{"num_hidden_layers": 14, "hidden_size": 384, "n_experts": 16, "experts_per_token": 2, "d_expert": 144, "d_shared_expert": 192, "hidden_act": "reglu", "moe_layers": [1, 2, 3, 4, 5, 6, 7, 8, 9, 10, 11, 12, 13], "router_score": "softmax", "normalize_top_k": true, "routed_scale": 1.0, "balance_loss": 0.00399, "balance_bias": false, "router_logit_norm": 1.0, "init_std_router": 0.0128, "lr_router": 0.00197, "vocab_size": 15237, "norm": "layernorm", "norm_eps": 1e-06, "tie_word_embeddings": "early", "optimizer": "soap_variant", "learning_rate": 0.00274, "beta1": 0.95, "beta2": 0.98, "batch_tokens": 65536, "max_seq_len": 1024, "train_tokens": 368100000, "max_steps": 5617, "dataset": "wikipedia_en"}
Below are experts of layer 11 (counted from 0) of a mixture-of-experts language model. Rows are named router (the router's row for the expert), gate (a neuron's input weights, with its number), up (a neuron's input weights, with its number) and show model dimensions 64-127. Each number is 128 + 32 x the weight over its row's rms, rounded and kept within 0 to 255. Numbers have three digits each.
Before each expert's rows: a language model's description of what the expert responds to; "comes after" lists some tokens at least twice as common just before its tokens as in all text. This comes from a sample of Wikipedia text that the model never trained on. Tokens count by the router's weight.

# expert 6
It responds to: Sentence and section boundaries. Periods, line breaks, heading markers and opening quotes ending sentences or starting sections, e.g. ==Description==, )., ".; also decimal points in numbers.
comes after: "\n", ".", "==", " ==", "===", " ="
router:135177102153176135171127111122123099161067084116089119113097070154148127099184151144101113180147106130127127114126165090124105151088109137127106125158106099146147129140104099102114121070205083
gate0:149141088183160089102131109168151069097078115132136163169152139169148124153117179016134124127163116119146097097161129043166103113111100166121111146122113127152118142092139095086153136131149097
up0:101091118113128168118116132100110091116142161125144123136082108117126157102080160085067177167150170170195149089121184178096083140125171162122105080130072135162121127115153146062114122066120144
gate1:112206138087195116136098104123093155093098098121116062102166137157204089066126117152114187139091144156085084103084172104094135088120135159163131065105135132075111182115126106121082119115108115
up1:146116087131131163112145155050122162128123114142079117209139179141198135114169130101125106098131126105049106189154125182075120108095128094151106086064189131125143169175148071105126058162075157
gate2:124153098127146145107122161102124110156116135125148184140105078136101160098149178188135121165148113117130159158124136111108124136095069188158123121086106095132097166119126146125155157064125134
up2:130118184055103067054155100108087156179146041072133146101140203079122194135129112104192163142097099121147077111122116156197135141110166152133091131149125173075115128186133108115099132157077144
gate3:172081160125153122144093129128072117126098095097135090128192152114166105118161142149109112096145159124134098104129054144151129197188107114139083104139110150173087131097141113145132121164184083
up3:130130097175143083118129131067131130084159112151106143208124123062113152174141082158081117117107134131136110086130108145087124142186096121117174146121183139126177116142173151170191108126084182
gate4:159129186164147067124152093086111133191128092154103121085174094126136128163170134064105150122110092118095137103208181129101159101113137092134133115121195127154139127073116131106140114106125076
up4:125144112096112112148113074158091125109131116091107132146168133149105133113139090128108181176168163137171125123112121143112196138114205093072124208111087174205128078118114159092110094081126145
gate5:119090124130095173160110091180107087209149109162133121135126129139154175153140173136094107092164171208180110108119123074114161106148217121080190182087143137065141083157112122127139087143076103
up5:119137123133168167119086176119130147108190153109140176094147175083157125150132110129112139136117073083104133127133108133093130108112140143151113192081176096117091101151099119105087095118152096
gate6:090177175087139156088132167127142143153180135215110120189086125174204107100092127122137132110129101151090182161158171081184141127160107152155106114067132138160101119154125141062117119109139138
up6:149142130096131151093097120113146086097142105099156162169137113136156106123141137099147118129070126097102140187114169152166104090083119131091143145146072091102126141122154118105053123132155176
gate7:071133095159174115119136162106140170092122140078082152188134141080137164087087127097140201145061088158145084143154137103142127159143131093150104148142106162122116106153125131124132170107149127
up7:170136144097091175075140176142128166103081196102161067133155078137089131175173116146144123151157109123147142132076118102106143116125127130106076112110097158171183063114133178145100130128078107
gate8:093155071096119155136110116136122120121117165098086138156141093185139161135139139070136143179119142108069148123073145109106122165149157128089056124191085162123121146130136092173049207160149029
up8:092190129140090130106083173179129118138149129152152135193153137190101132144147046136161088102130082109127166078094143162168112144097162118090097147086125090043141148101120151094172112151122148
gate9:156114137172129090113112134182163147106132154117120163115122166150126170161169093151096174142119158117123100172137116108077075123150130151125170127120070193097103177103152126122146115105137075
up9:109110143132094130159121149150180089073163165101120137065080100145164123124145148154102127119200115119133093135130201119171135040149116108136159092146111057148190212120154101130088128095161165
gate10:058210174096150120116100130128147156139134166160115115117106127160183083147130121108147141125100122137162134123133189163130129145139134142110126133111046152123119131132105112095147094133142122
up10:204139110142092141143189122096170125156113124147144073083021149130133072127127098165120130088081151065126143141179116193126174095049181169166068135139063132032148109119155141132175131129099191
gate11:157131155097133127112118143133075152149132073125123093079101123145146131109119210111082095118144132079113173143151152112152104170082058101147168103130140148113124132174081150052165137162126119
up11:150091102093094100197125089124127134122048062127151160149111113210196155091138084091181087146100149134134165089143104120148111179117063129167137099109171221130141181105132142159069114134182078
gate12:092229100139152112112126147168131178152110060062151217117187171100199150114179084126157087132174136175085177140159120166103152155109112110130157128147114151143121141075122082163111164112094087
up12:132076138128092115128073111121141140103133138110128102129122091143075131199122163066143133176146169139107104104114095096158146136135125094197123086168215099144160163088090156125132128139187194
gate13:099107125089099146129057173109157123172145174074133124188091120154088096085170162113146142127141099139084129119081127078145158113142092110183160091119158163180128151089081153169121159120144074
up13:155184148170133132142172197109122084153060076153099095211117153157133121140134110113112125131142108088155136143157103129115106069156132157120102134125129103085120149101097185036131116117146128
gate14:084088097081088149141116122118097142113160142128091063139158053158103099117116191165133124113098207161125092173156097160132112109151143103156149079133082123174108156111106087164191144095093127
up14:143156145132088140148165111101116138121129128161141124108196086127154140192107110150120159161139186137148180118120108179092122130052150145110093083142124135096073137142088137134152097102112139
gate15:060119036117142109140172073096181153119117154116112168127145131075178142143157134124145140133152145127135122139086055108122142082165130061105143149127146159139193133142131138077147176093102145
up15:146158133123202132104090084093173126155134117105107091146147126187154089176154145114109113068120152162078111208132069147155158134115107108100161039126132151115110129098165151129113146155171153
gate16:130179165189137137087116141157130115158079187076132118135163148119144140088141147183149118211157137142148111113096143113132080096195102094124154092116087133074086148110129121127122082174184103
up16:130095089057125131139123152120149126092132142110114148125150120136105063071140138172111116058119107088104138111068154150110106180186096139172116131127160092091126143143116135121127148162075127
gate17:103159167148143120150076163145140127113117116116091147055085123162154163154104210123118162112149089086136107100085124104111138097136109105124141123078108089161142094109142084187093155144128121
up17:140076164156098135129096074131216161168090149124158134150137140092175044077141177123117096147111162166121153141117202121114153109160095109185179104127138153154175164108098081122144100135163096
gate18:107112114085123180124095116131123148130130138110124117089087136209142108124143131118153112156132144078138153084111095160183123153132074133180135189157149063139145136094097143149115132088179115
up18:103086134126136129163137118125121148089164133191100101180102101083145159076157143129120179132135115134113100129099110157133082099070182125122103091173136149103096143127128144161180120170166162
gate19:099122093052198113097077171082118125112157080094118141157065147139151155091164096120125134198094104057134172183099148160134101098123069163161068163164104127081105153156133106115145147123128157
up19:131166159146109143118130156119113119122076124104076119115094126141135214076073124117125122167111155144114170129100140083088103213072164114170136135111115117148173133115155114150056119164097111
gate20:073158113174112073119100079135131094195141094129110128121106147069131101112150161136112135097061117081164109169122129180078159124212134144118103112120106129111173124149173165152125123096104178
up20:124084187105130150118163111119144133163057124092089127091130138130131083175127160201204092165136112110114143147113145141189101079149174099124168147171111099105080153124197103181158096113177126
gate21:076097124050135152105065131112101090154183062141119171109098100127168078116105160101178149142145160110109132147127105157141121079146092082171102146158165182107065089144114123183165107155184041
up21:162117120057133148101111132125115074094089046146154151131095121168188160077106087107143135108104114135123084129054170099130199096057218162129117164193121137164126127176095123084130154135169091
gate22:137096109111077153171145133107143127143146134093102152141118131140126166107097172056143126123099151129115084132078113112124152166118164114138076154107083099138085179151183170131174158160165074
up22:136118099144161101063108124113111170077122134137110091123141120167130149191139116144105137122191095096156098107118150136109114147167114140186163143140092109154111107146212193119143156143128133
gate23:134198150129120152120099146120130157191191109107121132136135105198152078112112068143220099151146130101166191142128149085100053156136117144098088128158145155102105142135161152090114128127086078
up23:146133159155133119148143123132125085139113112148111094103073106154119120119130115127081149079117132095159119092121170120080119099111123127108146129119081091139176134146098123180076128140104102
gate24:138078135136123063126097119208129121120106097148107187126066076144184160173146140136105104121145139124063188148126125185065139122124155137169125136169145105099144087125144068105075150125140091
up24:103179096174154160109176062149226143160119120123147104145102138135134134151167124084095148107079139095112112099142102088159083178095143161092147089135140120086111103087146189062171182147151117
gate25:114142142095127150217138148130103136096075158109100145118128121131172166132113119157151099205108143115107096144130121060125110113124103141105086120080092071142095182117122153172148126152144126
up25:092136153140105107123080143102093104140154170134116161102106145176077074114073145082120121106126053067161069161080164155153091149137164130086115152096076168124159147102101142107149135103121120
gate26:145175136077136134141141126165149159147101139087148171133122105108188105140108080135112163118099114076108135126141147145171100086119156078131090179132146145141107156159171091126080103138124116
up26:067125161127189160148140148140107116076142103117147105116111125138149130133147136131105145120097151077140112173138094086078125199149097150100101177124088162125107155111100159088141110143188138
gate27:176131102158180140124165132177062132112134155150101099147142115182148169115131162214124140115139160091117155118091097089129112122168119148128121075161083197064096163110147127120102157119146077
up27:142110053110128113116110140123178139146154119094122123083089187122095085047146142140166187124080095133108072147189142130138149149126152136111088188093187069143204099111124080122160079114143084
gate28:145126089134213170125096150184124137113099173143119159095174180126124168174086150133164174189135196163149120161077106159114095102074149133134145114110115066134179117134114179119162156114093172
up28:175081086093079155133096093130132145134107091130116113125178149089153180104162108118087098153132070144139179117105095101115170051132120141169184130108175118139042082123148186143115089125109109
gate29:125136157152144129151106142149126136123172149171186085130134131151124139132146169102006149142152148184064073184062142079159089114112133175134110087158127163099089140084065098149108108121101138
up29:093123110178143108136139146100087111105169093141140125043107128134162137174135087160095117149151164181112078134067149133113129129145104144112125076148081127098069151163114154092132122140164163
gate30:151172141083116151129104135092142165114144080113133111097131138135159169157172151106182119069128151108126076189140129105085137075153157122072131142163129130096092094164136181152078173081130159
up30:130094073115123126077078167135205113107159118098157112071151144132124158120200097083143157147127106232124115139157104146110119110124170078141108135129133142113132154105166126114125105059153088
gate31:097145120177135130087151171123158096110127086104090172164157126145150111118183151090102115141138157099149080085129134133100149102049101140105093092183151142172149167070118126146105133118121124
up31:174193129149131111151137141188186142128112162108150107120118055137135138165155057133075116130121093096136152075118070110068129157166121150145152132068090202065152135138139117100168150121099153

# expert 5
It responds to: Numbers and digits. Numeric tokens in coordinates, statistics, dates, times and table cells, such as 1.99-6, 65.-9-%, April 26.
comes after: " |", ".", "–", " (", ":", ";"
router:109122170115161119092155086129103140105132089175097142126124109137113033116122161076075141094116153080126112128137073116115174188059149146162117165137149122112128160104095136122168042157160134
gate0:146133160114152085088099126131082141155136157148092153129129132090126178191141158113114119116096199096105184155074101109123121157155107094128097091176096176145145128136141073148112150101146148
up0:133096155068168110141113150132135185123176124122167073116144121143122140114126138143132175149146151118129143155099090085126139079165133070154091097112098126118188076109179102114140159104185140
gate1:148148184079062102094124082126094084100095150136158184158138118108138077172205120162169105123144135124192116156139155100182062156148103126161135143152130079098114110107034147149154147147092124
up1:137136151150131135117169194090087057127062058072136115116136159107084110178144106088077113171095126057138127137108151103160117150111169133142134146147120148160105100146106110093048128045141125
gate2:170119119160182120122097148119169174094135078144107150103140128117176103148162123158074100133180122111110126190131093138102131123136091142118180099123113126067128122126106129130153122117189110
up2:136128117176109087138099126110152100136117193179169111111150104122125135161121092095118101140172182101126182131157081181170151125098123162100216136166150094179096151145189105127108153115065099
gate3:104128153142150097141124134200142112150143091137089131106178097131156107131075086114116070174145088073039170150111078121121119118138139184136086109147140102100113072130102168164123149137126114
up3:069075097170112088092159107152132103156119085057131154121137111042161185129168171117119076113111178158110128109121120112135158088087172156130095122114170118108098082128170105131140115094114130
gate4:146105121132160135166091116139112098136143140179092109216112139124165147142186122154129055147091132156126076158088121128127144179125116164152136140098132115098123104080115128090102116140091147
up4:131128092173162140103128153126176094111100130090072143079135157172152064119154153073068106149106120087100129078164126141088128086188101135177185128120090159107152041138152057064133178127151100
gate5:185183149153140119139141143184161159159102130200153126137160148138050142140097127105137099255091106065097142139159124149112135104129117134150171140106142116170165134095139119112109087175141131
up5:133116151136160136106088162143159109153137084152128153161092107116097194125195124107128124156129151180092132117178158146144154089045156098128132074156104141132147130122205067107133175103087114
gate6:131108131099179142103120118125103134097134127112097140172129177095130162175053145176133141139122104139189145141138110137153085135126151155101082158095108134138086132122100119179103132111116084
up6:167089178096118150109161142148058150085137108157140081140139148123156157128093166131110084056163139186184136142158154120117135106126150170105146111121111164128122091124150215104145112090116126
gate7:111121140118079129111131088138097090099155116098124083170127131121099142129071128169122109141136151106122121070098096155112107126146176178139147166120150113135078160110114133138146068124166141
up7:170177147150135094032080187155104104108128119151125082172202103143142143095115099088189080129112046101135129132144147159139122091133119125122145136098169124141101120156098161123131137127130089
gate8:140183100126088148165144146106097154108155101121109159142130138172144165142132129086114092142141153072147129165138104160066096138128170137159127114146169098163096134197107110097143100188173103
up8:111155165138168098150130127133130047147085166105149071111132089191152140102150175127178128134078094134142129130097125089219133128134105179138104152136093139114107114105160151094117151143098153
gate9:129146114119155133074108082142089112176161108102107035146130090150158149116112074088142103174170083131124121133129128061134104130080090132127079147078118096067157125119117177170126090105131119
up9:097141128154121069124127111102167172166158102158088094108154173081130108092118127142165137055126130139153103133139167106095142154165113086144134126127129155152117146161101108171155150146167081
gate10:122052131084144122108117103103118208134220123169114098227164142105122128140098118082131128118111125101109097174082100095166153112123080132174112158170082112155082124083190149131154136135149170
up10:154158143134114076172116177108138140114116159182105128060090075107113118125156041171168140113163099131133117151098108178121116133077172164132114150163073070115145125120135130121125169148114158
gate11:162138097168172120062138140082130127143104084115108080133121126179146120144108085136120167149085186055142133121105147125112129069118172145144105117092108145179160157106111116114114134147108111
up11:104121155117147104092170139139152119136150121113163129177126167143137118133126136163118143121193122164115070092130111150124159108152181153122112195164091067187140120126114141113118125070133112
gate12:120129119196165119124194125135131103111089140210181093125137176143153161129109164121176169161100144117123149106075117147150141100073086121085143119053143136121108138183146135139109167172121129
up12:110126201168103133153157147157125167103111105185130109166176165180136140143161122155125169091126170111135094149116124082149076114117152065109150162129152188125162116079144091124134116111124130
gate13:159148105198157172097152149142116096137159081103105123122144072127138059106168129152116082124075208122112103119134125105085137144174150138164115098138109065097099089117104134104146030152159138
up13:169116166098164094063155065100106087172163109189163129170136132158149052116150100124130106078027149129166115160145118119096167137132108111128129170101157131159067179173114120116124117142114161
gate14:139110185130107106108114107136096138127117125173158127129105125120203131138127102109141133090111086119064112111085133205131102082107145162116101175104157112164151146118101128128087076196136146
up14:208110107111154119129131096125052146132072121096122154154134093152085157100195117120098116157112136145125123145080144093126147122096182171110101123087061094147101168093096131099097149155140121
gate15:113149119169146114000144107135129091088086145178131111098168129141093098085090191131133151023137157093175133117129119176087124167134110210141146157165155171114126089095089152183175074109107157
up15:102119071134168147092104064095143066137147100129108111185123088134173147119164108028129092109114109199157106059127161103131110109108121149125085043097158151066138174132147141076066181170152130
gate16:108186142116099126094172155121131128111174055153110180084142096172102153167079152131127064144091137144065132076111111117148066116125234172045133125148159107092092126084128127081051134164159131
up16:105107148160164114130138129106132097040147149136155118161164139121164190099210123168110145086097105148103175174104128112151148131125132135143127127117141172201132121130088135171134164116108118
gate17:073170124113129116098184099121121137169161152118100103165136120106192162101130147098129093183069163146161070107133111137126134159136171137111110123163092101140154130137090129160168150126152179
up17:147143139126103135130084125188110131119117175121130106153142175100120151116136117088032157077126130148125149110207140136199152101131115125110080164152126153166161112090104139121133155042127150
gate18:161110111198185189174124128109086150159167159099160166097059108087130131137115087109145095126154159106147085085120112127138175172127173119155121162132171121120191130142148111187143043129162079
up18:075109128062145085119126082149124107148106137150113145156115103126069127199203132134094143152148114088148141099081133113148142079161162146161134068140144153118141023103182104136135210123136084
gate19:173105158109149079087137102094076115143168141151100122099095145143111170103132206129097122170144162067154116116118080185191062138126130200127133102116117137117105126079168092155147111181120055
up19:107116150113220140095140160147100114117163111127119118045137090099194135131102125107164172125160161126135135172102117089124124166234097106190107138069166159129146081104085158179066133112060140
gate20:076148155123137113139179163144136075112149063095179136107076110172155088162136132176161143126162115165106087145124143068113177123108194156134107139135121100110149169105079153089127122127171118
up20:147143119100127163093111120135132117137139142116071109193107167168188126149122103121112115114157133121126119131165148123145085146187159113167113138188170142067114100154137083144125095089099108
gate21:149103137170154104105119086101135123145096140116122186160129080121156129140127150140159079106114163176177076083145162131071152160101158084153128113139098115132159202096093066096102117141098187
up21:164168134149123152127117154200129134134115074101096109088077109102126148107100109151087081092066119083122105074089122168148073105192107115162099155131144159115125114145153167128088083103132088
gate22:125141136161156126097098163090164124158086119093118092171066095134153143163149102068078092181134178099108155099098123126110125082147158140142142153111072166153149117099157157136161174142156173
up22:102161131163098094109184116137147080136148121142115107100106084104153159176097185118191098125153136109122063128130127060112124139106185103148170110182145143126113139100182114160115105119146058
gate23:113160198138194140126112129082122119111132104112138142094145123142119121171047092127123118154107178163122131143133137097128062152116187132099160157165121164136065118141106148153150133122168122
up23:110156094044171092153152164124094147155127144102138135108181100143118079120162080170132089116121066094111111069091082128187110101077149177083115158086143158088109128101147126128127160063149121
gate24:111157118152106119119154177115161138155147130154133066135114086170152129134083102078134063090078190115148084130121105100133141184130119088118134181157087157157087128100158167086140091142100174
up24:133137136100117111104137111158110099132102120192117134139137149130128135127075085125106072085103107092117123138112150118117089151098157062103101116155094174125104131108166120119105144139118129
gate25:130061152151120152136145129114138087099179153088137054131144111087141134156132103053108081111109173149131098170095062117139116154117094114166071167129123181126126155081151102142133196131140101
up25:134085159101154174133135099191149138080127140168136070148080169136094160079144120144213115103137166128145129078117153106119136125141153107124112177145149138095144105108155171156117164099121148
gate26:082161149145146139177127129131139225081182099073110139119145153137082132131179104091080112145136168071114182139138132115176116072128171127141089073137147145105131157149189121171127108113102151
up26:106125108119140152141104155086142084090148083133158164128138126184152137120132176140068173151138116095104159134110118153125108090087134137156117143081094071133130148109161106146100174143129151
gate27:089108169120098123084156087186119070121108131111112200117162144130105195185110171084118070100137096156085126075113087141145161148117136080154190187137059085134120149126124147069097097152186162
up27:120103139117101150148117158154081155180098182081134098149137120089125137045125088142115174093113118116134128109138146140178213156084116162188119152161185085161147110112137099134163128087114155
gate28:112128110130134143159065167123111172124159143151091127194123159164118117174128126098104175087143132065096143220121109140111157169137084115099113150146166100105176106115091112178130126078104124
up28:133046124114084156146106152150097162130139128194171106127140107052114112161122136151111190094118145115142103137125126140169116159157138114135078104171198065151090067169066121158126133118141140
gate29:092145148110151180107115070143140152123139168121071078128113149161125074131149110125182140162176108152079113075086119136161048186100155094153078084101136100133105140118138091154088105124152126
up29:128125078092104157121102125121115150128125120055146087108141142122111179165187127165132113164158094158078169125214125072171107194202154157177108150105091145168140138142147114115096122083129104
gate30:153161131105174207149172102157122161138118083103162121076117098134112124139108130140155150149089158094092123117061097120140169133109192096146118098093117122159109137096079122121159120191142089
up30:185187145163186099138061122091093151147124132170136154100184094111135121138068117188090135168096116125128147060126096141183121139117157116176146102166128189064122144150128115123140120079149138
gate31:083136134086134098136120136121126119125158133211166082136160134141199159119106157096122078120112095127182150124130176113130156121078082114149150121146062080129110173152083231147149076142135108
up31:165115167122111146068171102103073149139175168173088162136140132165167134092107090107090072146078123132097130094156108143182111163178100138128135111173071112152130105091085136162127166123174098

# expert 3
It responds to: Table and title starts. Table-opening pipes after headings, line breaks, and first tokens of quoted song or album titles in discographies and results tables, such as | Rank.
comes after: "\n", " \"", "|", " The", "'s", " Best"
router:175107123163115129065160141120133143132110152132113146153134098097127149134073125133097145148121119089114117126130155118065134072119115139114121157054111117121099160117141137105118101164119138
gate0:112118164130104172136051189148169143187105170157090128128118102147174165103045185089121118165192088116138115174105118147131127106109088126106093165091116137113132123076255171159121136118118115
up0:094118113132114099123156121118159116128080164131119099166089080132122118176107159090112147151130096146126186151089158120140170164105112176053122128127148208151090100094173140158124053129114087
gate1:148143127205163113144161163101102176190088115159163093095158118139147169092140167092159101106109200118153139140105122151142075114093155140115111114117112142164104174188135174183124095117084171
up1:061140188149140111145114114138152085112123131132165107175127147096136138068111147126150144089168129137105091143164098134130127125086168161090108138109111149073075127094144114147132156127153138
gate2:116165156186142116142191163092092171118145122148125148136110111158136152129193134092171108182070153112124049092123088081142111135104110177140143186178156122115101127151111121140131088107161099
up2:123157131160131125100157106100136133080128095143091078126153104116116124160119065115116154158125149140117176120172133171139083126092161152071123165120182146225091081154114123129143125095118151
gate3:163129107125121154140150143149105104168081216105128114098133161104138123084190114166111083132119170126113131193125141106105131113111152176058100182116086094126093139094105112169116136092177108
up3:080110131141174152104153140112095184156126104087127173146147115130126187132114108101137156174126120104148095150131112136096117095149168094119097083145037053110130135156110217133217099087142126
gate4:134182090068153058106102129165133191163101176099061081179154108132114180109160143103162066132158052087112171112119155139092100108061146120158140099136088099103155181126157167071105085132134091
up4:151156127139119151091131147121149185172155121170061120124073154098101167149157161159157074196101149118125173126158164115086103123096111163118178083097151094117129157150172162140138092129138138
gate5:141135167158157131092095108140114159072106156064115129127131140149181205152178130176103129150114162112145167177107129120114146144074112190125082164081184117137104119133163141130117100108134121
up5:157133101188118100143122114116137139086096172215135123093129192166111106122119197145160111091134170120154119149097118126140102123208111115135109124147143129131080152139119118091118099061158219
gate6:114103154102142092048131114090103146167101106124103202081085072108182127121174147112105094127154133066159113069096094095105120160120110185109109085126133111192189143144111133139091109140135109
up6:125171113100123161095081133124123147134083091128146106126132151050100147156098092096113110118185123174086107158147167168163184107137140161137095106148121111167144155102132119057120088092155203
gate7:126123128106045136137116101141133152111146164145101113130140095087149127134099122149152130160120110098162150095168147102115132138121093072105110076125143131111111158156161101145101143101139103
up7:093188128206185148196136126155092147127119164082100134114135135097133106141130122058140118145092121116084141075123164184136128118151144097158093120109160131109100135173165090129140110076136097
gate8:123121167075167075142128109167084141090126178153166115149137134153195128095136105155097151122132222120145139149189158150165141095099129131100138143113134187119144131122180099156095117101124139
up8:141089131098088166053144143032075143129122162129090112119138118070131065078153181140136016140107117160183162068135157124080154111138105130080180067133119096122126138125135151195143094139170125
gate9:119103141127140115090097126109078111093129084106136139149145108168123117115204111047122079125136216084128175167089204116099136069131089144130064148127165100174040142139105139137193135134198088
up9:140146152113127151126156109093124095193174163121114120073115146109089132140090091146099107146076145138164110136121170142106112147146219112139100116098126163116225160143152116118122128140138137
gate10:154118092143091104131109164109124128155102166133073132176065086193194094156155109085129178173113101126110158123137125083154136128152133148089150218133186117138151148112135181096149120102114092
up10:128160163150107145085125159125054143182124096066114116137140150161065199128124047131117135118188098193138111114153106108163127153195115065076138164141124154149125168147102144172084124140110097
gate11:152139124169128151175119098119080105096081137132126124114140199100185104146162039121094123156130153128162123100156113117119134143093083112078188112154137102143152111165124128151135106151098076
up11:166144098118139053128122076101113137115068161126138095183148111095017144083169127140138128113155114159101126119109096137076108086127093140103128094101117060118113167148135149176120170138155134
gate12:161112135119105157169102160070154140141127109159119148139128145186153127174128164105093092133068128119151112143123153096138144180181136089103099083126151155119164110146130146182082192073117186
up12:143094153126156113100149131115163093161138104173161114086137107116109058150074108142104153054137072131169169107200180091128122176143130128131138080097118064154159171144138078118098161138147083
gate13:165130121126120090084164154163163122133092099127112163124120101134111137190148089084177096140138164165104133059156100121127135081113044114102173181067171132084099164127114178138124164140107098
up13:139164111110209101123108128109168111190194135113090130124173168148138061070142150142089150114134163140145071112158137120176164095147153218140124094095136109153187125144113127102112136148125156
gate14:142110132129150116105099180146107156179142182097098105119124159113143134125129143093148152151172196126088110144139157119148105135103076102104145127146195103075099089161135200045148126134038099
up14:179045116156183122117133137119178135167163168148105174095138151092166156152101121115128116158122177122131123125144133122088069109100098148101127115113073166073155113163112203067095135146148164
gate15:126121137120147125108116164179101178131148197138124136126135107116121184135091124101173095185122188146107171160108094095143102055102116144130098118077143140147158161159077166145125109136053114
up15:109077184115105116126108131130100156091178097165165115117086166120128117116144156186128120168136173131188088165081139119143145114073191087135083131184143154138110112069088144146140111127087147
gate16:076044137080097175113104149173140126155101123181093098134109119134112085167099129129066129100146130098113129148109113166102141102188146121126117125146098139176145159097186078112125023122094131
up16:165131130104062120119114105154147096091100149114162108061105126137134122137142134073135146098089145125138165149120125151137119159159125117103048203093133181138118151100131132155154156084150122
gate17:158123183142108097096090118189171094120127152132139106111072076115129128128149115145108075130108167147163180109103189084109138133067108157171095162106077082078093156126100111099140104109146154
up17:127106142123101083112133145163118126208160159143174149165121180144097137137127108176139121143108115068089058189135160090170149107100105087139139144125165096165110123113126111154128119125107180
gate18:132150158086156092114116170179079100110121101112085136110155140134181132179115147119152104140203148081101127099128105089147101135129168128150158158083136164120176114106096153104153112129136103
up18:118087144152158139139144090125168084090112110147153130154112121084159164141140179138075154156101176114083124181122114172141090088127119167116079159155112143163148121115132126127147160135190113
gate19:133144089172162145103169104170111123110139154113120161162206147212088163170117150121091139186130101104163147135191146084164100112138111175147097160135150138121098053140154106084155117174135056
up19:118118100151088204080149175091090125118041090188149129073081106066174147140129114145099102116137138166178126158135181157091125161150124219153120146124067102042118146106134132139163154187106156
gate20:117132167118140166128128134136146092101111129126116167113124105136215138084038107123108157142076087062091123152125123194087083104134090065065185178084112080119111131105132073153083124183101128
up20:150160087083123099105184077146145112162128120116109126061147172110141080128137133129104150098203085152118128128109158120085171141095132102088136110166120147155144136106125098112144116152167174
gate21:125135135161190076150155148138116131116135164124107156150154114127159144032132137117166129159152146116146062166111174105159115105152122179107162109125102120133120136131137131114093149155120150
up21:122074144139137167113117148117172058144107128134102170108104130137107120127117154126102107143160115154110128131138119124123178107147147115137228158136078187133165122124073139119143118141110167
gate22:158132204095072098095134140134152094168108117114143071084153127092133126168093133118126077127120157073104109143127172087086101087162152148131134176141189152155158123125151095155102121173129130
up22:135127123153134077048124125107147166168144132172134092156137176082163139146130110200153193171128125106098141156157135192064104131097097181151096144142101178160175135099118088092121124147148201
gate23:115090100146189092121157147143133145138135069122099055104131081171163108146109115058115156153134127155163114171101115150144109096111140100121132145091146104074131160113117132132143150129098134
up23:109128103124148109141067133156059130136092137096159065132140166151163196094116148169119092097163152091078112179106123149128179096159143116123102120202158098133081114090170178126201092109105110
gate24:173121151097166122125144135143132127177099124160082123141161116156195121123166131097109142153084056116132148156151078131099090121069100191096069169164133148124187126144158151112129141130135115
up24:164122094109125168156149107101127133132124143118154119117133129138088163134160115113127150147117137180143141152175205135109071143160135100135093112196147140123141132119195115162114106133097095
gate25:165190195158211112139108172154148159143160125176041182128088133159161141118099151123057088146117172125153189161135142130121169121140099112138131153111173099153066155107075119071134198146149155
up25:147194104126118159133170141153126142138110087104165155079138153147150085126122144138144087125131096115066167116095105117110047141130127152163169025095057150081095107076110111119121144118142148
gate26:109158119162077137059106123166099135167197142120147103142133090123092097119163096146134101194113156094121169071094130167163142084124144070138145162122093151132134141125155085181133096169123146
up26:091137101191155092116094169093103137133147105057167182129104115145159094117169189124177131151111165100127181112135134171149141155069117126142103112127133150121111196080081148081157151166137133
gate27:151060130140132095094105187145148106080076118060163125130131058113124160133097144169076130185169150102115115170131102164068134074058157129118132079103140153117140132142116084137089080090116168
up27:112063110143114141096174072158082171103139184113155115111112147136166115137144101103128133122117108145076150085111146160136087123077105107102078143098129158108117186153163111182146138112124084
gate28:112128135135107121100141145152115139123099084102136080124095079163144145108156143100085131208150134100111135160148111116141187116091197107158073152086147167188103156154127059096122106135135086
up28:151161155101181136109134123149155125073116147082190126119114140142128169152139094077110144147133113101122123127126088106127154096079161151112085117120140114144153160155087123156085125154121172
gate29:153165088093153165072079121107098150143137115135128125142123105135122131104134116166120152167171121147123169164144166114089171115116170100143129064080149110103140170089140134100150086136136207
up29:176138100129123102114131118164113170166153153153109205150120120095141147114059155128141127154092109109158076153108174154075113063114145130083092154130123072115140139113170178177137184119185162
gate30:201156172076074174140093113205152116150187110110146165152123079082175138105119093095137098164109158137122088195109100165152085090065123093159128150088157126166136098126113098155144105132092079
up30:160172149198121176181175100176172153095158081141130165076168121139141082075125141154136128099118125135134219138051106097168123171106092130086123106107140117138106132134142124123143124067144099
gate31:156145161143171061143103183145142183126131142155185149120168129139100136125117143120070106131176147147138157098174111098128120155156172153152163151087115127114102122075083111153108088114084126
up31:169181099118132129070127179168142122174123128094081154123134168128153128092190130200063106150077157133128189119121154120166148124133141133120079144109100097105106177141157097105101167097119095